From a checkpoint of a small mixture-of-experts model trained on Wikipedia: width 256.
Below are experts of layer 5 (counted from 0) of a mixture-of-experts language model. Rows are named router (the router's row for the expert), gate (a neuron's input weights, with its number), up (a neuron's input weights, with its number), down (a neuron's output weights, with its number) and show model dimensions 64-127. Each number is 128 + 32 x the weight over its row's rms, rounded and kept within 0 to 255. Numbers have three digits each.
After each expert's rows: "comes after" lists some tokens at least twice as common just before its tokens as in all text. This comes from a sample of Wikipedia text that the model never trained on. Tokens count by the router's weight.

# expert 13
router:140138076135195146147188144046132157123114117151190134095111143166103164124110196112184105127102160066126118119135114145102174148153169098185110139120101169140196159182098045084118163131142155
gate0:126151161165118151178137096176141063108151118158154146107103087058143149130163101168152135089156086121151150087117185118074085143108114135129097128153091185067137195118113168122074118131156124
up0:093100125135118133080105142141121170151106122084178079078108169149100107147178161115151146112112156105066098163111126149171159126136219128147221154098104136140141050165144102135119152126076097
down0:104122117176118084091124123117139125153089173170147115124098091161146191092125115103065077127076156149152129121100126218102107094122215114097082116132091143176133165185156083141093076158145183
gate1:125087132094064079139135143128147164074132092138131149106081191142129114088137148128159117083047100117132168077164167149171098068189117152128142106062145132065133117100105116120116150123159166
up1:110103089095116130116163136112165182089210141086116115147141196134088109053155086098205068092067104131104217119124136173124129135157088112101111160058151132090090075103097149113117179100127143
down1:197174122154177142094153170193136125142135155146187154102153122113078098127135112099128228115157176196116090153122134146139150122134112074121094117174193126111103122133134106142070145130188164
gate2:090133139090143124080152071125117146095184132164131118112151073123180092132133184166172081094117166087119150151128129181119156120104139085111163051175137165162146118158125119128176155056148189
up2:124091186093171103158154120136115121139126104102122103075140100085176047091173191094122092069118163095161131165130134179104163158142136151115148040156112160141146109123112154120180128107119146
down2:107101140142063143126163148096133148114131139123119095106122119126163108092109156142159119109115147148070103129087121093122118114121116129058131062146137131088093137148080160093107129132103147
gate3:128075129124171091118129129114153096110098092115150144166105106100133130108057130147167110150154088162146054129073114088054043125106174144148086130151112118155138191094087108164122099110154116
up3:113079194117103163165133180119159098199145145136106086132160168096089153088077098111118222085141094163106148073140095126142163154151106179120183099154114148112117108104159178125161100113078177
down3:113172133132096083119151180163081062110093066104135119091163156082121118153126139059121157137114163090148109113131146129082140125098093194090155175104142102179053139085128155144159191196116127
gate4:167128131128147140208071180105099133102144138168096103153071180142108125090156204140188102108073172194185131114141141198165122097067132166080082107178163129161149098104161105103145143220178111
up4:173068152118083129130168125130095167109160122123108123152108191134128129085162111139107139132118085184121208107119082092135185150137157158173147118143184174124124107113112148153191094134088048
down4:085151134129144187112117142127179129092161112109146154120068097086048161135124115044125118155155130098113138142120175122119101171192116090116091120055096099094109177120157073106126121180117143
comes after: " ", " 0", " 1", " 2", ")", " 3"

# expert 4
router:099180070132187169124225099052108147117085108111139139111106169150125152135144184113205082125107149081122118134120135138100174146126163125191114135128077137143165128185117096105096195144123177
gate0:118143152131132122118143066089099152116014122116127160155158131133095124084130123113146141176111097134093135196036134105152149073143094101118062143127127126083100129135156115139098173081126153
up0:103159155110168126132081119122109151093113146168117163091161116155119149105113112178124096129122107183070149168054161145104162118128159126117151138154157110075091103110195124081031156120128139
down0:181095082207140132160143116089132081146175118145109118167126065043137160116133152120132143108072134111060180145191122119110119151108155096108117126161144133118129126127137189162214086102113144
gate1:094129162129153146123150073169108166121077134145187118151130168126165095093126120151126157115148129131111136114156116131197135085134142107117097131133092183123189117209196137148169117153155197
up1:168146154092163100180106169154146149124144159112139121112190126120132146094124152116145158096091148111139158083164067123134096153094102127107107135147140142112083141162125151156105155091089118
down1:163120126147146152083132177165111159164132047105103061166162173119144092166197153118124107157112197087152099116125141131088154100088103105046061129104162108149091114109101118163160135096158151
gate2:134088083177220143144136110086099120133125053108180154160111147124126091129133143134137135090122123194162129089126109105156122062100113069146130169125097127162175108093092096116130120111156063
up2:163094138151210122151131136116192101167106080046116149156167146146109097105092122099066164127109166144144125176107121104099165150139096135122112186087119204108155093110109075135111066121192086
down2:099075138100155088081136110173122114137134164100164069099116154138149121101132135125134108151137121173139139129141134116127148122090119136142100140124132114076129139133115106132145097133116117
gate3:159132029125142102074107088117135167150092102108149145105108172104074096167097208187150143091171119086138134088113183181118143154104106074108160132188065121164117076111138172097107172135097138
up3:147121032162160143111092097176168192205113139122162141144104152100090065188176185181130142172126106131144148118161166111113102170120130134097134096131077111124151067126112163111191144135126107
down3:139115067176097148157138150171136157167151138149133156162162144149106143146156080179133122129139132150100172120169153094165130116157124181139099159181135185136082141162116125112130114157143128
gate4:107133070133155062140168119100108092093085133098115156143084074113124105091107206173189157136092105139130143063111166077133160076117122184142108086176033141105165127114144119181171109092098057
up4:134103147123133161092093096082099151153154119129141167142108192043133111071155167129126175125147119086131111174088117150135110140140135103142149149146129103178061151141131102108169092134122093
down4:163123121174141085110125108045112194116138090131110115066136137101148123102169143084102170114175146133103100115148200083100105177144110063144162113083169131106124163112091124111094124147132096
comes after: " ", " 0", " 1", " 2", " —", " 3"

# expert 79
router:135129067049184123136117123116126137145090116152176123117079168115125123082107195158145095122103129060122134078108126115083145185117196135179158103082135160161146197170119096102139190161069125
gate0:173120123157087142123157095153165135167085122087193081166143142128139140079135185119165177153140076093182101087117121118095154089024204084166176138130095123148181187171093144158101136108098156
up0:150134121082057111091102060125128145110143123107170061089108107159125125127138123094123140127094091051091154117136091114046170104061116118120162108112164151166166162157081130116095108144073102
down0:063085168116162128138084104168158144139127191109089167133142129084134124068121132129183162137081142137162135121108087126077132114064101097116124168070106156121147098099108148105092081051097095
gate1:117117131094153083096152165120120156140111124097131219173149123055181134101103192159154152182130102077135122071145148086123096219079154081084181133101090103118147155142178077106135144168121190
up1:125122124139163122095176126081130089167142093083130125106154062073115192175116163133095143073148118115078162107126120088188126127215114093172175145160078105148132086166144118110076116164208150
down1:115134171091120130134103123129115167129163139146198140087073119150138149208146084104086151124083120134166105147102144114167098170152059120133104138177083169125168061137109103126128140108141134
gate2:154103089127170113121136133134130137083107121146126100144151104109099147093135138188160074172152100103149111082103166116132111134095130139174156099102120124145109115143169091097152150161125169
up2:135162140145110161123113108147121095084094149097164160114141113143126157182137103066157064100168137177169145123157111080155158095202108118108112142113141113118127181117111171175156122109154137
down2:122083137116149134104138134135163095131108109105147146141156147115102163124150099131147135179104129127141166089088114156094176129149148088144135181163163118147104146129162079132080118097110098
gate3:117089053093097153140114116116119131117091161134154135160059176077146145105096154144126118127102112093084116145088129052090136120088166145185130098100131159174089159170176133159083167173117133
up3:175144135129141161091101150166089142166133123131145159099126088137117103177144090072161163133129133077068123146163116131122179136121132129099127131164114127083122092100148137140178135160079079
down3:114165165073139061098075119146145114115119104086141125152130087191097088100151145157130093117137123169127102196152145125142161098041144157158101140123144076124122093084132129062115107147182146
gate4:134191142146133160124151110181125040070149067106105149153103159164099172070105172136145119132180105120119093108150154128123114185172108165158144083124181084140110154115147106167075166052154092
up4:157119130107129165161165143140136077114101148078130138123133070117179110117153124124157152114116145141112098107133131081127113164106106155091158082161104121035121088114139166144102139157146154
down4:150107079159136162092133048176152200158101122129178136113136153133073104164160163144190107144158116097143146175116130110137177153121125073171142112162198116121067131131130162103129177154176132
comes after: "-", "|", " ", " •", "==See", "=="

# expert 80
router:134151096082197161124129072110123107098140130171117120112113125157170125109137142081143175172120111073105112107083157147108181172118142101175143175114132166160169146135132099156118125094154114
gate0:087102047123116081083136189186096139126206086100057177184122084168105146098135172152138081095134141096103149191097119159095096135105105106119142153163128112140233130162159144157206096089157152
up0:139132144154131123143107098058147122130047133145100121152116119190118056130126100131090109121105111172138132117135165113126100109141104128117085196122098123153087100124146110110078168158099107
down0:132143057078095173110118066106149123111147104125113085151167075169157170188109152082111085108152096072151138130133106098195091126064155114114104182108148119167093085097104117080133152120115110
gate1:109087188115164195109141142145087086119098124095143171175131067075183087075085106127181140113124101100106082148152141060158122161145172111096125160137049103094138144171136167160124100099134139
up1:174078079175097088205118148155112129152099106164134074088138140133096130161161121179113191171168121106122160094114109195134116147151108130087092115130105138151131097085187137108094113152101146
down1:108109172097217122202160108078069138109109112115149130081096107106129131083148134137107109129172165158141110135109151139105156196087114115129171139139044169102139075155123135143087128121067128
gate2:166135101098165134169122124125112099120115119162169144136111113094089058152149079109131108150203139105095092116124120138161160166151141137159149155071117157169127117166065090181174118071167145
up2:130146146151113151102129157090142154113153138112106154093098146140173184149094152141074198095065081133185151189126101143117134113099099119090137151198102135081151144110119159089024133150121169
down2:177118128072099156173127102138166113110144089142117169106117138159126125141135160140181165147071123100158132122112113092147174133180069175125085130142167112112126100102167062174128177137105104
gate3:089137162165156112084121113185112123091106109090149089100137130087197174098119166110167127147129100055098143107141186074139167188175192096084132172131131147110141058139168134129112098147134116
up3:136128198150158128101156152203117160107067107107125157116148186092108162093059093117160142125102156159064134097078141140141140127096151137141203144162101134125061114146125142157106114196134112
down3:108155092129133149143061105125195119092142132128119104106121090077182096186143114085172120171102158140163176150170137095144106124111077105115182163199120147141144164094070135117163137176149129
gate4:082165132149161169095090080112132097150126120096063110108138094152109129137124135183172127093127132103149112134097128176115117131177101123165119142177149094209145151134160092113097164067153153
up4:154083103112121101102148104128123149169103114104134081092100145116135148087089147104132190153119133149150111095102110082096134110108123163093135145132122128061117090099133103183114197128103131
down4:154149126125068187138143134118125146161108138147131168086132128137139036144175127146088153132145081066139162130097152170103146139134141163113127113104145125187108127162148137115126139106126180
comes after: " the", " was", " The", " a", " his", " were"

# expert 9
router:128163088084184186129240108081104150106142130159158154102095164167140139134107212087186109129092148110154122072154149148093149136129151103181099095131109124117159135183123077115118153165119192
gate0:099142135185166152133056140124142171133032123105143109118152155132159150106126199091144139113090127108085102026126092171192151142141110115182148150161144087092140146161150153109114156130150150
up0:099107069142115139110153119077185132160117105121169205157144084081116142117126115183045164144159164152113127141073151158101108109113158084075120170091145125111118127123115145224114171120192177
down0:160148104147124137124078089172151113133130103100146164137175177133163085139104147089141161144137184143119148035201128125136148114172073099107158137127149158167146183184096181126155126123148143
gate1:136072116173113184104163147116202131083075144179124111087121114141102128110133129146135102031189050059094187118134124117135161127135143109059160119133102085115054192134108128107146130118120141
up1:063107122148143097117233082175131131133074097136081148124148080158082165126150157038123106084161147091189188157120108146067145118116187073125134116108114159120166111148133118157118116125096071
down1:157146093145200125149143148149097111113141100121146140120124149070157054123078182146168143101122111127117161093123106094119140124121181106115173103110117100157155059091130163147115096160131130
gate2:115144134119154106138156153083107181081181118133090212133116125123167135150108203168083128179092114138103189181078086109148122142111124083135132188164121145097125165136181136155141081106100098
up2:148159095129140116169119126109097168083156141123121139054118095069096099101140219131133141167109146074049145156065141150200147099079124093118096129125150081131131118169197111199103136164087182
down2:117122134176107079142130186109093200134156164139175198137185096116135127119149142086141133130124113072073161106129160155123129172114201157143087091143139139085080138118134171126147112179110147
gate3:166132101098114156114116076168145138068111109097133114199086090089164214090073094045120132104093139146069121095135147080126162174112188095104090147128164138063102162135167106131116170144091134
up3:145112125152133146111106145104115140116138092125149140190117113139150158116086143137134133113121087150154084077168215144154144137124163171168170088085060068148129090144103101170156089187123133
down3:169151111150119173155154144090173126138093074176088154081105167066128098185110112122066100116187104084116100115165128054125187106129130132176100118137087105099162071115092154134148179124131150
gate4:121156119120182140109085107141147135076086129184083143144145146104118101129135147095146125111107037141111092128188120158125131104115132045101112147143197122145149176098164187163065168117125177
up4:111071176146119135139176188147141140139134142134168111134129076048177131188146109123080143135110175113146184122104126139124089172183103151122118097119104140140150093128098164127148090098060141
down4:145158111134158168124165177179101149150089154104141088142110124152089112096205126080156116092141081131130143144051128102112125101132115187123077083125140184148164150116119159138139164172138145
comes after: " ", " 0", " 1", ")", " 2", " —"

# expert 26
router:161158118086121179088136122084110059122098126171142080112115177138152149149133138135155095126075133123078122141121133140130178190140134161174114132105108150198166115142157116147092187134119192
gate0:097175119142125038089100100133115068146153143166137097107132121085108118150186126090104079124181079109145147047077187110148146182129111115104079102057119133160161130118142100107139093178114143
up0:133119110164100051124094181119114136085102163156175068089077168152092118151143115075186100188139116159090103097087149133124137160178102079134126107118108096104120126151141121109152117185141114
down0:122108109136152106186120074102136062140094128173165139137114145159086149154096125116150082083163145130137118117092080117123209152146137127161136140110131136125155075150125135176121097177107164
gate1:123137130068103117122120151097113135161131150191118133132091151144136154146107159172082132166075131101146140142192113097192218173117138124146086136160063179170111103144118103154131095103105097
up1:121148139123109087147100132125164125108136103140148162147112099179141128179151149153153079096112208165127086123140162178119167098152102161143122124121229146079101092097107108124138160112131073
down1:126112118121177138145152160167050101106068136131180169105114098105207159110093056175165128153130142137062063091133099142147116090152099159147180166159152116146142122111090152124152118133142130
gate2:106106122112148142128137139122123119134143163140069141146095164075154121130114164150124160117120110133139079135137095095097137094149093116102075132178118123161114109212108130075144147073142139
up2:058084141177156167112095134126152074129131050125109095112130117102160117131099126171087158087114113125125153119091114113133114194212115179146095116120103191139135100195093103118143173091144144
down2:165157150089125134088081129151073132098131125153121160107093118099147183101173100161159103126099191150104070135130129149145130217121171158103108142086133104118143115117142138145152136133126186
gate3:148088165104120152129118103112113153141068128146129156123094219113131130148108156138155154079120131114136087140127099099149175147160094072158067155172133128128130110084171108111134145104095153
up3:162062126069109188112124106109134145118104078114103119126114108074136125118129193078186126166157139161138084149094135111199169134141100114055156108092139133161105115165072143107054096075116156
down3:123124147139121226116099150152178140146131126096118129125073128097120160158143157129155076139161138156145166125089166124076096156167105116176135107177114074148128140186164105137189107141107112
gate4:138148110091120151107112151071098121110109131054122145139111111092102163129099137132090125083107093159134117072119145155092241132106151132141139107139109173066117143197095100141069163073139076
up4:128138135104083150129122131055106115152130137096131164139134115144076153138060124137096130143102136138137132080130108128102191116124096114192119126178078175131122168123139152138099147110107142
down4:183146190154074076108176093118116122073106122172189095106132151090153099134152134105158174142127151133130055131140099089091103171133136127090108142175174109150137168139105102135143125142126183
comes after: " of", " in", " to", " as", " for", " is"